{
  "num_hidden_layers": 11,
  "n_experts": 96,
  "d_shared_expert": 0,
  "hidden_act": "cubed_relu",
  "router_z_loss": 0.001,
  "init_std_router": 0.0106,
  "vocab_size": 5814,
  "tie_word_embeddings": false
}
Below are experts of layer 4 (counted from 0) of a mixture-of-experts language model. Rows are named router (the router's row for the expert), up (a neuron's input weights, with its number) and show model dimensions 0-127. Each number is 128 + 24 x the weight over its row's rms, rounded and kept within 0 to 255.
After each expert's rows: a language model's description of what the expert responds to; "comes after" lists some tokens at least twice as common just before its tokens as in all text. This comes from a sample of Wikipedia text that the model never trained on. Tokens count by the router's weight.

# expert 5
router [108 127  92 111 114 107 116 159 159 110 104 110 140 102 110 125 135 167 107 151 123 106 100  91 119 104  98 140  91 121 158 135 105  98 153 123 153  98 103 128 158 161 163 161 103 150 163  98 153 149 165 149 159 102 148 144 114 138 143 142  97 101 164 100 128 130 145 110 147 130 104 121 163 167 147  90  91 144 157 101 105 124 109  95 103 100 105  98 104 152 134  98  94 109  92 145 149 139 104 132 152 155  92 143  95  89 102 111 116 113 124  90 154 139 105 130 122 145 161 156 142 140 155 108 158  94 117 110]
up0 [115 112  75  88 107 115 145 110 101 108 149  73 131  84  82 119  91  98 159 137  98 160 122  95 146 115 100 150 142  88 124  97 141 133 130  86 117 127 158 142 145 103 112 136  98 130 108 109 132 159 119 116 167 136 175 122 151 116 165 108 111 112 140 154 118  97 123 108 154 122 159 144  88 136 148 115 173 127 133 144 111 116 132 144 172 127  79 110 128 147 121 153 125 154  90 101 147 187 106 152 146 101  84 138 136 127 131 136 115 120 161  97 127 134 116 155 122 164 121 126 120 131 111 132  93 163 125 149]
Closing == or === after Wikipedia section titles like History, Career, 2014 season; also table-row-ending pipes and day numbers before months.
comes after: "career", "Career", "life", "History", "ography", "Final "

# expert 29
router [110 107  97 102 125 108 129 166 158 111 105 104 126 101 154 123 134 162  97 159 122 125 118 101 112  99  93 173  91 115 160 123 120 141 166 118 147 111 105 158 157 147 168 161 110 150 153 102 162 146 162 149 153 111 150 153 112 129 144 145  96 108 158  94 140 122 148 111 149 115 104 105 158 180 148  93  87 150 162 122  99 130 115 105 109 100 104 106 104 156 122 106  96 111  96 123 141 124  99 147 156 144 100 132  98  87 119 153 137 119 131 104 150 136 111 100 128 171 152 154 127 152 160 106 164 114 108 106]
up2 [181 135 135 146 136 155 116 129 134 118 142 145 122 120 105 124 142 161  88 151 147 117 145  95 141 135 142  67 105 140 179 167 157 128 137 100 154 106 135  98 137  86 135  95 108 108 166 107 146 130 140 181 156 118 171 118 154 115 154 123 129 122 105 146 128 100 124 109 106 126 170 144 119 150 100 115 109  89 137 102 132 102 111  98 127 113 168 121 164  97 163 152 117 109 135  61 157 127 102 158 119  97  89 120 122 121 108 149 131 129 142 143 100 108 135 142 156 117  59 110 132 119 147 128 148 135 148 123]
Word pieces after hyphens or inside words, and digits in numbers, years and stat tables, such as bro-thers, 7,093, 200-3.
comes after: ", ", "and ", "-", "–", "- ", "in "

# expert 21
router [107 134  94 111 114 111 129 170 154  99 100 100 139 113 126 116 129 168  96 153 127 106 116  94 116 101  95 181 100 121 156 159 105 103 161 138 157 110 101 143 153 137 169 162  99 153 165 101 152 145 155 153 157  95 151 134 121 124 156 144 103 108 158 102 139 127 136 114 138 149 102 110 156 154 145  98  72 152 155 105 109 107 107 103 111 112 104 100 102 145 121  94  90 104  97 130 125 143 106 159 148 152  97 131 100  99 103 117 129 114 148  82 156 143 108 130 121 146 154 152 133 135 155 114 161 100 128 106]
up2 [126 128 172 155  98  88 115 109 155 133 123 107 119 155 130  85 100 176 139 159 113 116 149 128 142 127 128 130 162 103 149 156 117 142 106 131  88 150  90 113 111  94 111 104 119 151 165 123 176 112 125 124 121 154 143 136 125 106 125 102 119 124 108 129 144 148 139 109 132 140 118  75 151 109 184 137 119 115 133 149 105 128 105 131 106 121 139 166 106 104 119 114 133 101 168 120 137 124 133 165  88 107 127 150 117  54 106 120 119 102 141 143  96 109 158 113  89 169 102 122 168 175 109  79 148 148 135 101]
Nouns and verbs of officials and news reporting like government, President, announced, appointed, considered, and prepositions of, by, for after them.
comes after: "the ", "s ", "was ", "The ", "a ", "al "

# expert 18
router [103 138 101 112 116 108 136 161 160 107 104 117 132 102 128 120 151 176 104 160 131 119 106  94 107  99  99 149  94 111 156 154 107 115 172 117 147 116 104 118 155 140 166 155 100 157 168  98 163 151 158 154 155 101 149 153 139  88 155 150 102 100 156  91 120 101 137 114 136 132  99 113 156 164 136  96  98 161 150  96 119 125 113 103 103 108 105 104 112 151 114 108  96 108 102 146 138 147  96 162 144 145  96 146 104  95 114 149 120 115 115 118 153 164 106 128 126 166 159 147 143 120 162 110 159 104 110 107]
up0 [ 97 109 104  93 132 152 144 128 112  94 134 126 107 107 146 112 197 130 125 104 124 132 114 143 111 108 146 177  92 121 175 129 128 115 103 137 117 108 156 150 174 101 168 102 145 134  66 117  96 158 149 118 164 122 124 106 129 104 138 184 109 146 133  98 105  96 177 101 131 113 112 118 133 129 129 117 118 118  81  81 133 118 155 143 118 131 163  90 137 121 127 134  89 136 146 153 176 145 128 149 162 120 139 138 114 147 114 125 141 145 159 183 100 123 136 126 135 134 108 102 116 145 144 158 128 110  80 130]
Word-initial stems and topic nouns in history, military and place articles, such as moun-tain, sugg-ests, campaign, election, event, next, similar.
comes after: "The ", "201", "194", "198", "202", "History"

# expert 24
router [108 119 102  97 132 109 140 156 169 108  91 107 146 101 107 136 142 167 100 150 128 105 122  80 104  95 102 128  95 125 154 160 103 142 153 124 135 104 101 162 152 132 152 161 103 150 158  98 150 156 162 157 153 100 152 129 136 119 128 163 127 119 150  94 140 137 120 111 149 170 116 117 172 149 134  95  96 145 151 112 114 137 112 102 125 106 115 103 114 148 153 101 102 113  88 129 152 101 106 173 157 161  86 148  97  95 115 149 130 102 112 119 154 160 131 128 129 143 145 156 161 159 134  95 155  93 118  97]
up3 [145 127 106 162  98 132 141 110 123 140 118 127 155 152 133 131 140  74 130 127 104 179 122 146 168 152 103 139 148 125 117 191 105 134 164 113 126 149 106 153 132 134 153 133 121 150 130 139 132 135 122 141 160 143 156 155 150 100 133 130 117 141 124  81 142 130 128 120 113 141 156 132 158 150 113 119 126 116 164 110 125 113  97 115 127 120 131  73  73 127 126 132 143 153 164  93 112  80  66 137 147 118 141 122 171 139 121 181 165 150 153 146 133 123 103 109  94 177 173 164  95 100 122 116 164 106 148 139]
Pipe separators in table header rows, line breaks in lists, section == marks, and semicolons or dashes in data rows.
comes after: "|", " ", ")", ".", "0 ", "\n"

# expert 46
router [102 157  93 120 125 109 140 163 148 106  93 128 137 103 153 119 142 166 100 150 130  99  97  95 104  97  99 155  95 124 160 154 106 125 160 130 163 120 127 112 154 125 157 162 107 157 160 106 154 144 158 149 148  94 147 177 120 107 139 128 101 110 152  96 137 134 137 113 150 135 111 107 161 166 145 103 105 130 151 103 148 118 108 103 124 109 101  97  96 159 125 107  98 108 109 116 127 172 114 145 146 161  91 145 102  90 118 109 102 121 135  69 155 160 110 133 125 162 164 156 145 135 148 110 155 103 106 104]
up51 [ 86 132 103 144  88 130 151  91 113 161  94 162 112 135 139  88 131 141 123 128 148 119 150 165 136 123 122 129 129 139 109 121 147 141 139 171 136 107  88 110 135 140 155 115 141  85 143  85 125 106 161 122 134 148 117 110 128  95 167 130  92 163 133 136 134 141 149 156 179 144 157 135 163 130 125 116 113 107 126 112 176 110 137 117 113 118 129 105 129 140 124 142  99 151 127 140  78 142 163 115 157 107 168 134 119 153  99 121 125 109 115 144  76 150 101 121 153 124 111 154  69 110 177  77 181 102 125  98]
Words beginning a sentence or clause, mostly pronouns and quantifiers like He, It, Some, There, Many, plus Prior to and Once.
comes after: ". ", "the ", "but ", "he ", "He ", "The "

# expert 69
router [101 115  97 114 121 109 143 166 161 105 104 115 160 122 133 108 134 172  97 145 113 104 102  93 116  98  99 142  89 101 150 148 107 117 167 133 147 108 111 142 155 137 167 157  98 153 162  93 158 145 164 155 151  87 143 157 122 115 140 145 103 106 161  90 144 114 143 107 149 133 102 123 162 178 145  98  90 127 158 109 119 122 109 103 125 104 104 101 103 151 123 105  95 104  97 127 140 126 108 163 152 155  95 132 101  91 108 116 143 112 125  94 155 147 103 129 135 150 158 152 139 135 154 115 158  99 102 103]
up2 [134 131 116 104 155 107 145 127  94 150 104 170 142 167 116 131  94 184 119 124 130 108 149 123 112 108 132  99  96 152 142 149 125 101  82 145 122  89 160 148 159 131 134 118 141 116 116 114 105 146  58  79 122 125 125 119 112 129 123 153 122 104 111 133 152 114 163  81 122 133 114 157 133 173 136  96 122 112 178 128 165 140 128 114 132 155 165  94 142 139 106 122 144 113 149 115 126 157 133  62 149 148 101 135  86 107 140 136 109 107 105 135 123 157  88 119 120 125 129 135 153 147 112 180 143 143  87  92]
Section heading markers, sentence-opening prepositions In, During, After, On, commas, and verb or noun stems starting new words.
comes after: ", ", "\n\n", ". ", "and ", "==", "was "

# expert 35
router [110 118  88 135 123 109 128 172 157 108 105 104 144  92 120 126 147 166 106 150 115 104  94  90 124  99  92 158  99 112 154 155 112 122 153 138 141 111 114 151 156 153 151 148  95 159 159  99 153 155 162 151 161 101 150 140 122 136 144 150  89 115 154  97 141 133 138 116 152 140 102 101 156 167 147 100  95 168 153 111 117 116 109  96 132 103 105 102 108 154 109  98  96 113  96 137 150 139  95 126 157 159  91 130  97  92 104 167 124 110 126 103 152 126 111 110 124 156 153 155 140 122 166 111 160  96 134 108]
up0 [115 127 111 145 132 151 112 112 179 163 109  92 154 115 105 160 129  89 113 110 101 132 146 176 128 151 125 137 115 148 113 148 156 120 148 145 158 113 176 142 164 158 133 112 104 161 161 113 143 100 156 102 139  88 124 148 132 129 138 171 114 117  94  84 105 107 115 102 125 106 127 157 126  89  93 119 141 126 115 105 152 104 132 197 105 122  97 132 156 176 102 161 130 149  98 145 135 101 126 139 137 119  83 138  86 123 109 121  93 138  80 153 114 118 122 141 153 147 100 149 111 133 137 143 144  91 151 111]
Line breaks, list dashes, table pipes and separators in tables, infoboxes and lists, plus month names in date cells.
comes after: "|", "\n", ")", "|---|---|---|---|", "|---|---|---|", "|---|---|---|---|---|---|"

# expert 15
router [103 119  95 116 121 107 118 168 158 102 108 114 142 108 154 124 136 167 105 147 123 111 101  92 101  97  94 152  97 103 158 155 105 135 165 110 179 107  95 122 160 163 157 156 102 149 152 100 151 145 162 157 152  98 146 158 136 129 144 150 100 107 158 100 127 132 130 118 149 139 102 107 157 169 148  99 110 155 154 111 130 123 110  97 115 110 106  93 112 154 102 104  97 106  89 112 112 129 101 135 159 155  94 147  96  95 101 136 138 122 145 103 153 137 107 125 121 151 155 153 143 142 151 108 157 102  91 104]
up0 [145 111 102 105 149 132 105 118 129  96 161 141 136 105 105 135 160 161 158 120 110 117 102 168 110 118  90 116 131 145 123 141 105 123 103  90 122 148 110 111 143 173 107 135 123 109 160 154  89 169 136 144 127 131  83  72 135 149 116 113 143 113 169 140  78 120 115 127 106 141 129 129 115 144 123 120 134 130 112 124  94 127 101  86 124 130 130  69 108 115 128 107 121 137 106 135  93 110  96 136 133 129 147  79  97 114 124  92 127 193 116 111 108 122 115  65 102  90 178 162 105 104 143 117 159 136 150 147]
Short letter pieces after numbers or symbols, mostly unit symbols like C after °, h in km/h, and climate-table cells.
comes after: "°", ": ", "- ", "/", "| ", "and "

# expert 8
router [122 104  98 140 110 107 160 145 153  96  92 117 173  73 120 106 132 151 129 182 120 126 132 111 119 108 118 182 100 114 148 115  89 116 139 123 137 106 124 139 168 121 168 133 102 137 119 103 160 152 127 127 149 118 153 176  99 105 166 166 114  90 157 122 137 139 180 132 135  93 109 117 172 131 155 103 130 113 158  93  99 132 123 122 108  99 110  97  76 143 126 127 107 105 110 157 142 125  99 132 139 184 111 127 110  98 100 127 127 120 118 114 141 144  95 125 120 158 150 143 128 108 160 109 147 108  85 122]
up2 [150 116 166 152 133 141 137 114  91 119 120 159 130  90 125 179 111  82 156 127 145 119  97  84 108 119 111 118 152 123 137 127 139 134 115 109 145 123 114  76 150 183 125 118 122 112 156 114 123 132  92 116 105 160 100  84 124 107 134 135 128 113 142 123 129 100 155 143 145 121 101 171 126 142  98  87 137 121 139 123  98  93 128 156 170 126  93 118 104 114 160  82 123  90 139 169 156  73 103 104 163 171  96 134 149 136 136 122 146 161 119 115 137 144  94 171 142 163 159 107 143 165 131 118 127 123 108 116]
Year-prefix tokens like 201, 196, 199 after "in" or "of", plus months, places and headings after prepositions.
comes after: "in ", "In ", ", ", "(", "of ", "to "

# expert 40
router [ 78 158 103 122 110 119 108 134 168 135  91  84 126 115 133 149 154 143  98 133 119 119 140 116  93 121 121 179 124  98 175 141 124  99 149  76 159 123  90 126 144 108 131 142  99 188 133 117 160 127 148 136 137 116 128 172 108 143 135 158 125 100 127 118 134 111 110 106 144 100 104 149 134 151 132 123 129 148 154 116 174 118 107  95 123 101 102 100 110 209 124 117 100 103 135 136 170 122 129 127 176 151 132 126 117 127  87 149 120 126 131 150 164 185 142 112 120 125 142 154 129 152 137 107 126  93 107 115]
up0 [177  87 128 143 160 149 104 122 114 148 104 143 135 144 149 112 174 123 143 116 185  86 110 133  94 119 187 144 116 103 118  93 171  99 152 128 120 126 152 111 165 123 107 130 146  99  98  76 115 128 129 142 123 131 142 126  95 129 160 106 104 101 151 132 106 140 105 158  88 124 134  97 105 131 146 161 139 119 139 164 101  99 118 108 135  81 151 114 138 137 123 129 108 129 118 134 102 118 137 118 121 102 174 141 136 153 143 132  96 147 144 140 176 158 153 105 128  83 130 141  99 137 150 127 196 135 108 110]
Field names after a bulleted dash in infoboxes and lists, such as Genres, Relatives, Born, Website, Coordinates, and headings like History.
comes after: "- ", "\n", "|", ")", "\n\n", "Occup"

# expert 25
router [113 131 104 127 122 117 132 154 161  94 111 135 133 122 129 113 147 173 100 144 129  97 101 102  98 106 106 119 103  87 156 150 101 135 157 109 166 118 140 145 151 153 163 147  92 150 163  96 137 176 152 152 141  95 150 147 145 114 139 149  91  96 153  97  96 117 129 113 150 103 103 108 155 151 144 100 118 140 163 126 121 113 114 115 123  93 107 113  89 154 106 113 110 126 130 122 132 127 106 173 160 161  99 126  92  94  86  86 103 133 125  89 157 142 106 145 125 155 138 142 147 127 162 123 175  78 115 108]
up0 [166 161 120 145 123  99 133 122 129 141 133 151  63 118 119 102 134 137 150  99 146 116  77 161 107 136 134 131 122 191 107 130 119 133 129 125 119 105 113 110 111 123 212 146 174 123 176 116  96 178 106 109  95 127 122 116 132  87 105 130  80 134 119 105 106 143 137 143 130 135 131 105 124 123 131 148 114 123 151 129 108 112 138 100 132  85 124  96 112 139 141 107 111 138 110 114 147 130 117 120 127 166 121 172 114  61 118 137 104 128  90  93 129 146 132 130 109 150  80 136 119 143  93 140 137 140 174 109]
First pieces of ordinary lowercase words right after an article or conjunction, such as class in classical, in in infantry, expl, phys.
comes after: "a ", "the ", "an ", "and ", "The ", "s "

# expert 11
router [106 134  95 107 130 106 109 165 156 115 100 110 152 115 143 120 136 174 105 151 114 112  96  92 118  95  87 147  91 114 166 168 103 117 170 115 158 102 112 140 164 134 159 154 107 160 168  89 156 152 158 155 162  94 150 135 105 135 132 159  96 110 156  95 123 147 132 111 136 142 107 109 160 158 137  90 106 144 162 104 121 116 108  99 109 109 104  99 109 151 121 100  94 119 106 142 130 134 108 124 156 146  92 125 100  95 102 134 146 108 144 102 155 136 101 124 120 154 159 162 142 124 146 112 164  99 136 110]
up0 [114 131 109 111 101 124 161 120 105 155 105 127 103  92 126 178 147 154 151 163 138 132 132 106 134  90 136 146  91 113 134 151 133 119 151 130 160 108 174 159 181 130 105 149 113 136 137 134 145 149 150 154 177 110 118 115 162 125 117 134  90 112 161 114 149 142 160 149 135  99  93 141  90 125  81  97 143 144 123  77 134 120 135 104 130 156 124  91 117 118 133 147 118 111 177 112  89 118 121 116 146  89 112 145 142  77 109 123 100 131  91  82 132 129 114 161 150  91 104 142 151 113 162  93 152 107 146 120]
Final pipe closing a table row before a line break, plus odd mid-word pieces in foreign names or rare words, like Sh, dar, abl.
comes after: " ", "\"", "|", "% ", "is ", ")"

# expert 39
router [ 99 129  96 117 128 104 129 160 155 110 104 120 136 112 121 128 150 172  95 150 127 114 105  95 108 101  98 156  98 118 149 138  99 135 163 131 159 105 104 116 155 139 164 161 101 154 158  96 153 148 168 157 150 106 148 140 102 125 145 143  98 114 156  94 131 139 132 118 149 126 105 117 155 171 147  98  99 156 160 109 145 106 101 102  96 107 103 100 108 152 132  99  90 104  85 118 116 145 102 121 155 160 100 131  95  91 115 124 114 114 128  75 161 154  92 110 133 145 149 151 150 127 155 110 159  98 122  96]
up0 [170 146  89 105 107 151 137  78 133 145  84 135 142 152 139 124 138 104 165 124 105  84 118 162  91 125 132 135  97  99 111 143 113 116 130 180 135  99 110 156 161 100 151 165 154 133 116  84  82  92 114 170 129 119  95  99 135 118 138 144 128 111 115 115 107 139 116 131 137  92 110 107 113 170 134 116  89 141 149 139 101 119 152 117 129 132 145 116 127 157 176 135 156 168 145 139 124 144 111 136 146 158 168 155 113 114 120 134 115 134 127 138 137 151 101 124 104 182 127 114 121  93 129  94 167 155 123  71]
Nouns and words in sports results and discographies, such as game, title, season, album, episode, plus ordinal th and award-table cells.
comes after: "the ", "a ", "The ", "at ", "his ", "was "

# expert 52
router [109 141 117 108 130 110 142 158 137 101 123  90 118 100 129  81 123 141  96 177 119  95 101 112 108 106 100 158 122 126 162 135 112 118 163  96 163  95 109 152 172 112 170 131 126 157 154 122 142 168 141 163 144  97 162 148 105 144 175 157  61  99 144 102 139 173 140 131 147  94 116 126 129 130 135 101 105 123 137  89 130 118 118 110 109 110 136  91  84 162 108  98 121 121 112 112 146 147 133 150 138 135 132 133  90 103 101 125 127 109 150 107 147 143 127 119 126 145 162 160 147 136 182 103 149  97 111 109]
up3 [125 118 139 100 167 150 138 121 110 164 128 131 134 151 136 116 110  72 122 107 130  77 117 119 107 133 124 172 155 126 111 116  95  97  95 115  95  92 117 160 103 103 145 157 148 109  96 127  94 121 130 152 162 131 113 156 106 133  96 116 142 165 130 159 180 184  82 105 141 166 126 156 117 148 143 134 103 103 160  82 145 147 106 105 113 124 111 165 103 130 129 150 100  67 115 100  89 154 142 111 125 145 142 114 137 161 125 132 120 122 117 162 117 110 149 141 134 166 124 109 128 171 128 161 137 110 128 142]
First capital letter or opening piece of a capitalized word starting a name or title, such as Gl-acial, Sim-eon, Sec-rets, M.
comes after: "- ", "| ", ", ", ". ", ": ", "\n\n"

# expert 59
router [102 156  96 118 122 110 168 127 136 129 101 145 156 117 123  86 144 167  98 164 132 125 114  61  89 123 110 129  94 133 149 119  85 124 171 108 154  98 111 175 146  91 140 165  99 180 155 119 144 137 152 152 147 111 153 137 141 112 132 149 115 112 128 123 174 140 141 118 171 123 121 107 147 123 148 112 136  91 140  84 135 128 112  86 135 123 117 115  95 145 122  96 115 113 127 144 175 136 120 121 184 176 104 161 115 115 105 126 143  80 143  96 145 129 129 129 133 139 153 158 137 101 149 113 126 111 141 110]
up3 [135  78 133 147 103  95  96 122 161 128 177 143  99 127  93 131 144 152 100 123 163 149 124 120 153 116 129 174 140 136 151 173 137 103 139 174 180 127 128 144 142 134 126  99 150 131 107 128 170 139 149 186 166 162 112 128 111 160 155  76 130 127 112 133 115 107 133 183 138 153 171 111 114  88 138 129 182 148 117 129 118 129 140  95 130 137 110 144 135 142 124 107 122  98 201 145 109  99 129 105 128 131 159 158 131 135 114 119 140 173 140 100 123 109 138 126 134 103 130 126 124 122 137 122 122 117  91  95]
Paragraph breaks and line breaks after a sentence-ending period, before headings or list items, plus opening quotes and sentence-final punctuation.
comes after: ".", "|", "\n", "\n\n", "==", ")"

# expert 50
router [102 145  92 114 121 112 117 164 163 107 105 104 143 116 112 124 143 172 100 157 129 106 112  99 121 100 100 152  94 113 157 156  98 113 162 117 161 110 106 147 153 148 158 158 107 148 160  95 154 156 162 154 157 107 146 137 114 119 144 145  91 107 146  89 118 124 143 114 153 147 105  93 159 173 141  99  94 160 160 115 121 138 106 102  96 111 102 100  97 155 121 101  98 104  94 154 120 139 108 135 152 166  95 131 100  91 108 113 123 104 139  89 155 137 116 113 140 141 150 152 140 143 156 114 159  96 116 107]
up0 [138 142 111 131 171 102  61 125  95 142 121 164 120  99 119 113 100 134 112 131 129 113 141 163 138 127 180 145  97  98  95 126  83 126 148  84 141 137 132 124 185 121 140 122  80 136 137 101 106 133 133 172 162 134 145 116  86 148 142 154 119 106 109 143 151 123 142 132 156 105 157 116  87 121 123 131 143 127 152 138 163  94 121 144 111 140 103 112 140  91 112  97 116 125  92 110  84 111 183 142 107 163 108 105 146 126 159 152 125 143  90 147 128 101 116 104 144 128 133 111 147 121 112 161 169 156 111  91]
Closing pipes ending rows of election result tables (Turnout, Total votes), plus year prefixes and word-start pieces like Progr, institu, cor.
comes after: "the ", " ", "0 ", "% ", "2 ", "1 "

# expert 53
router [106 130  93 130 127 111 133 168 152 110 100 125 153  97  99 110 153 170 102 150 112 113  99  90 103  96 101 166  98 129 149 126 102 112 158 142 168 111 117 128 150 140 164 156 108 150 161  96 141 151 162 152 157 106 154 161  99 114 156 160 100 112 152  97 145 153 144 115 148 154 117 114 150 148 141  98 129 122 151 117 133  94 109 102 102 108 104  94 104 144 122 106  94 103  90 128 117 165 104 117 151 147  93 146 100  89 108 134 134  95 110  88 153 141  98 121 135 141 148 152 158  92 155 115 157  98 123 110]
up0 [117 110 138 126 113  90 160 140 132  76 150 121 125 147 115  79 149 124 122 149  88 122 146 121 114  70 143 129 100 167 105 106 121 147 167 151 102 145 113 173 126 184 100 148 131 154 143 145 123 148 168 107 119 141 134 115 107 131 155 105 152 150 152 138 123 136 126 182 124 163 118 114 142 151 148 146 172 133  86 149 107 122  96 126 144 109 124 116 132  94 125 111 126 115 100 102 140 129  91 172 181  82 164 136 109 118 156 118 142 112 120 129 143 132 137 186  80 135 151 149 118 140 142 155 130 155 111 144]
Articles and first words of titles or named entities after a preposition, like The Skeptical Inquirer, A Certain, Green Wing, the 2025.
comes after: "of ", "in ", "at ", "for ", "At ", "to "

# expert 7
router [106 115  98 112 130 111 115 162 157 104 101 127 155 109 149 124 143 178 110 148 126 110 109  95 127 102 107 147  91 127 156 150 107 142 155 141 153 109 109 105 160 126 154 163 102 153 160  98 147 157 165 150 157  98 148 142 138 121 146 136 103 111 150  92 130 116 138 111 140 155  99  74 158 158 139  99  90 156 160  98 120 125 109  96 148 108 111 100 115 155 109 106  99 112 111 147 138 150 102 145 160 173  93 119  96 100 115 129 103 125 127 105 155 135 110 116 121 152 163 153 133  77 162 118 163  98  98 106]
up0 [153 139 116 108 141 110  90 158 114 117 143 113 109 126 113 125 149 139 167 167 147 128 136 143 123 140 145 107  97 149 119  97  89 145 156 142 163 150  93 119 154 103 129 126 120 149 134 134 160 149 152 113 125 148  97 120 133  92 124 175 123 123 149 187 122 124 102 151  82 116 112 150 157 180 112  72 168 121 137  62 169 105 135 109 152 145 123  94 146 115 118 103 132 145 143 131 131 161 150 126 127 140 126 101 134 144 112 135 158 106 122 117 131 164 127 131 151  87 129 153 101 110 129  98 142 199 103  88]
Commas, periods after initials, and decade prefixes in number lists, citations and date ranges, such as ", " in 2, 6, 10 or 194 in 1936–1949.
comes after: "–", "1", "(", "16", "0", "2"

# expert 67
router [112 105  95 152  98 111 124 160 146 108 102 130 163 100 129 104 151 156 108 154  96  97 105 105 143 108  90 149 107 114 151 143 104  86 143 113 121 128  89 125 148 156 131 142 104 153 153 101 136 154 156 142 143 103 155  98  91 114 139 121  97 102 150 100 136 156 156  99 158 151 127 129 160 140 139 108 121 104 151 148 151 146 120 109  75 103 108 113 116 152 163 112 105  83 111 147 149 135 126 128 143 148 100 156 110 107  96 106  80 116 123  82 150 184 106 106 149 136 152 146 111 111 142 119 166  98 156  98]
up1 [105 105  60 130  95  95 182 144 125 149 127 167 127 123 116 101 146 146 132 126 145 178 120 157  95 140 107 112 107 138 124 123 144 139 122 129 148 115 169 188 104  91  87 123 146 113 161 150 169 113 128 109 136 126 131 130 134 135  79 119 127 132 138  88 121 140 114 123 158 135 101 106 144 172 113 134 106 156  75 171 134 109 166 126 124 110 164  92 106 136 108  95 140 136 111 116 130 144 107 128 128 133 140 116  89 162 128 128  88 142 122  92 136 122 117 117 139  88 115 150 103  96 130 152 144  69 122 112]
Middle vowel-led syllables inside words after a first consonant, such as Sp-ic-y, lo-an, sl-ow, Rep-ort, tou-ch.
comes after: "C", "T", "F", "B", "c", "sp"

# expert 33
router [ 66 117 122 129 130  99 141 149 186 119 109 139 144  90 149 120 142 182 100 167  95 129 128  97 127 111 108 171  94 134 144 115 115  96 161 122 113 119 127 140 181 114 152 136 103 142 136 108 179 167 155 134 171 134 140 165 120 112 133 153 124  89 139 113 158 145 170 111 152 125  93 139 161 129 133 127 133 125 157 123 105 132 123  98  94 135 109 116  92 145 131 125 111 107  72 120 126 149  94 123 115 170  93 122 107 100 107 135 114 100 125 100 155 113  95 139 133 137 144 158 137 120 130 102 169 103 104 110]
up1 [136  94 131 101 128  83  90 151 138 101 157 112 162 100 130 146  95 139 117 115 118 133  97 140 115 141 136 132 139 133 141 137 115 105 151  99  82 127 153 114 106 158 109 124 105 123 120 116 111 148  80 113 172 127 116 146 170 103 110 131 135  98 126 132 156 107 106 125 208 119 137 114 130 158 141 139 171 133 129 160 152 113 135 110 107 148 154 168 125 119 161 155 122 148 154 136 127 157 100 119  86  92  97 104  65 100 141 162 153  91 109  88 146 151 112 167  96  98 111 141 144 136 103 130 105 146 133 117]
Day numbers, month names and final year digits in dates and year ranges, such as November 7, (1955), 29 June 2025.
comes after: "201", "200", "202", "199", "| ", "198"

# expert 27
router [ 97 115 105  94 130 119 124 154 161 106 103  88 149  92 128 111 138 157 105 153 115 115 109  95 122 101 102 183 101 128 149 122 104 127 159 103 171 114 109 131 150 108 159 152 106 142 153 104 148 165 157 150 161 108 138 187 152 128 163 119  93 111 152 105 144 141 138 105 137 139  99 121 161 142 143 104  76 141 161 140 120 155 115 110 121 106 104 105 102 152  95 100 104 107 108 129 112 140 101 139 153 151 101 125 102 100 123 110 112  99 124 100 153 125 113  99 154 166 159 149 158 101 146 119 154  85 106 105]
up3 [142  99 119 149  80 119 114 124 103 124  94 107 123 128 104 126 115 164 133 145  89 132 126 136 113 139 153 103 104 110 108  90 114 106 118 117 130 114 112 158 131 130 157 148 125 108 141  93 146 109 127  88 131  83 133  97  98 115 113  82 121 111  65 145 117 153 143  71 145 117 145 119 116 108 121 120 166 178 115 141 155 118 135 126 120 118 119 126 158 106 181 136  98 109 147 127 131 110 142 136 177 130 110 159 108 101 160 122 121  95 156 153 147 107 109 128 108 131 102  51 143 111 114  66 126 104 105 100]
Country and place names after "of", "the" or "in", such as States, Pakist(an), India, Germany, York, China.
comes after: ", ", "the ", "of ", "and ", "in ", "201"

# expert 49
router [106 128  96 107 128 107 132 168 148 108  99 110 175 115 133 116 128 172 108 150 138 104  93  92 146 101 100 141  92 133 153 107  96 119 168 145 122 112 104 127 157 113 162 157 107 156 156 104 143 140 163 154 151  93 142 155 125 130 151 139 110 106 147  94 138 146 130 110 142 147 116 123 170 165 142 103 137 146 153  90 108 138 113 106 133  96 103  99  97 148 115 103  95 106 118 150 152 117  99 136 151 157  96 122  99  92 134 114 131 118 137  84 156 137 117  88  98 169 164 157 143 174 161 114 156 111 109 106]
up0 [162 118 152 146  99 174 137 137 138 168 120 135 124 141 134 116 158 113 137 106 133  80 137 142 114 128 121 146 176 172 139 142 110  91 178 101 158 143 150 100 157 140 125 156 147 149 167 126  97 161 134 119 130 110 149 115 105 155 158  86 104 178 118 128 145 147 143  97 150 110 100 119 136 115 156 110 131 152  94 156 128 139 155 110 130 157 103  96 134 128 127  93 141 133 145  99 129 101 118 118 174 147  86 167 125  83 129 157 112  95 122  78  99 123  91 174 132 119 126 117 126 116 170 156 146 143 127 138]
Empty table cells, and words opening a clause or aside, such as and, which, but, although, born, and dashes.
comes after: ", ", "| ", "(", ") ", "\n", ": "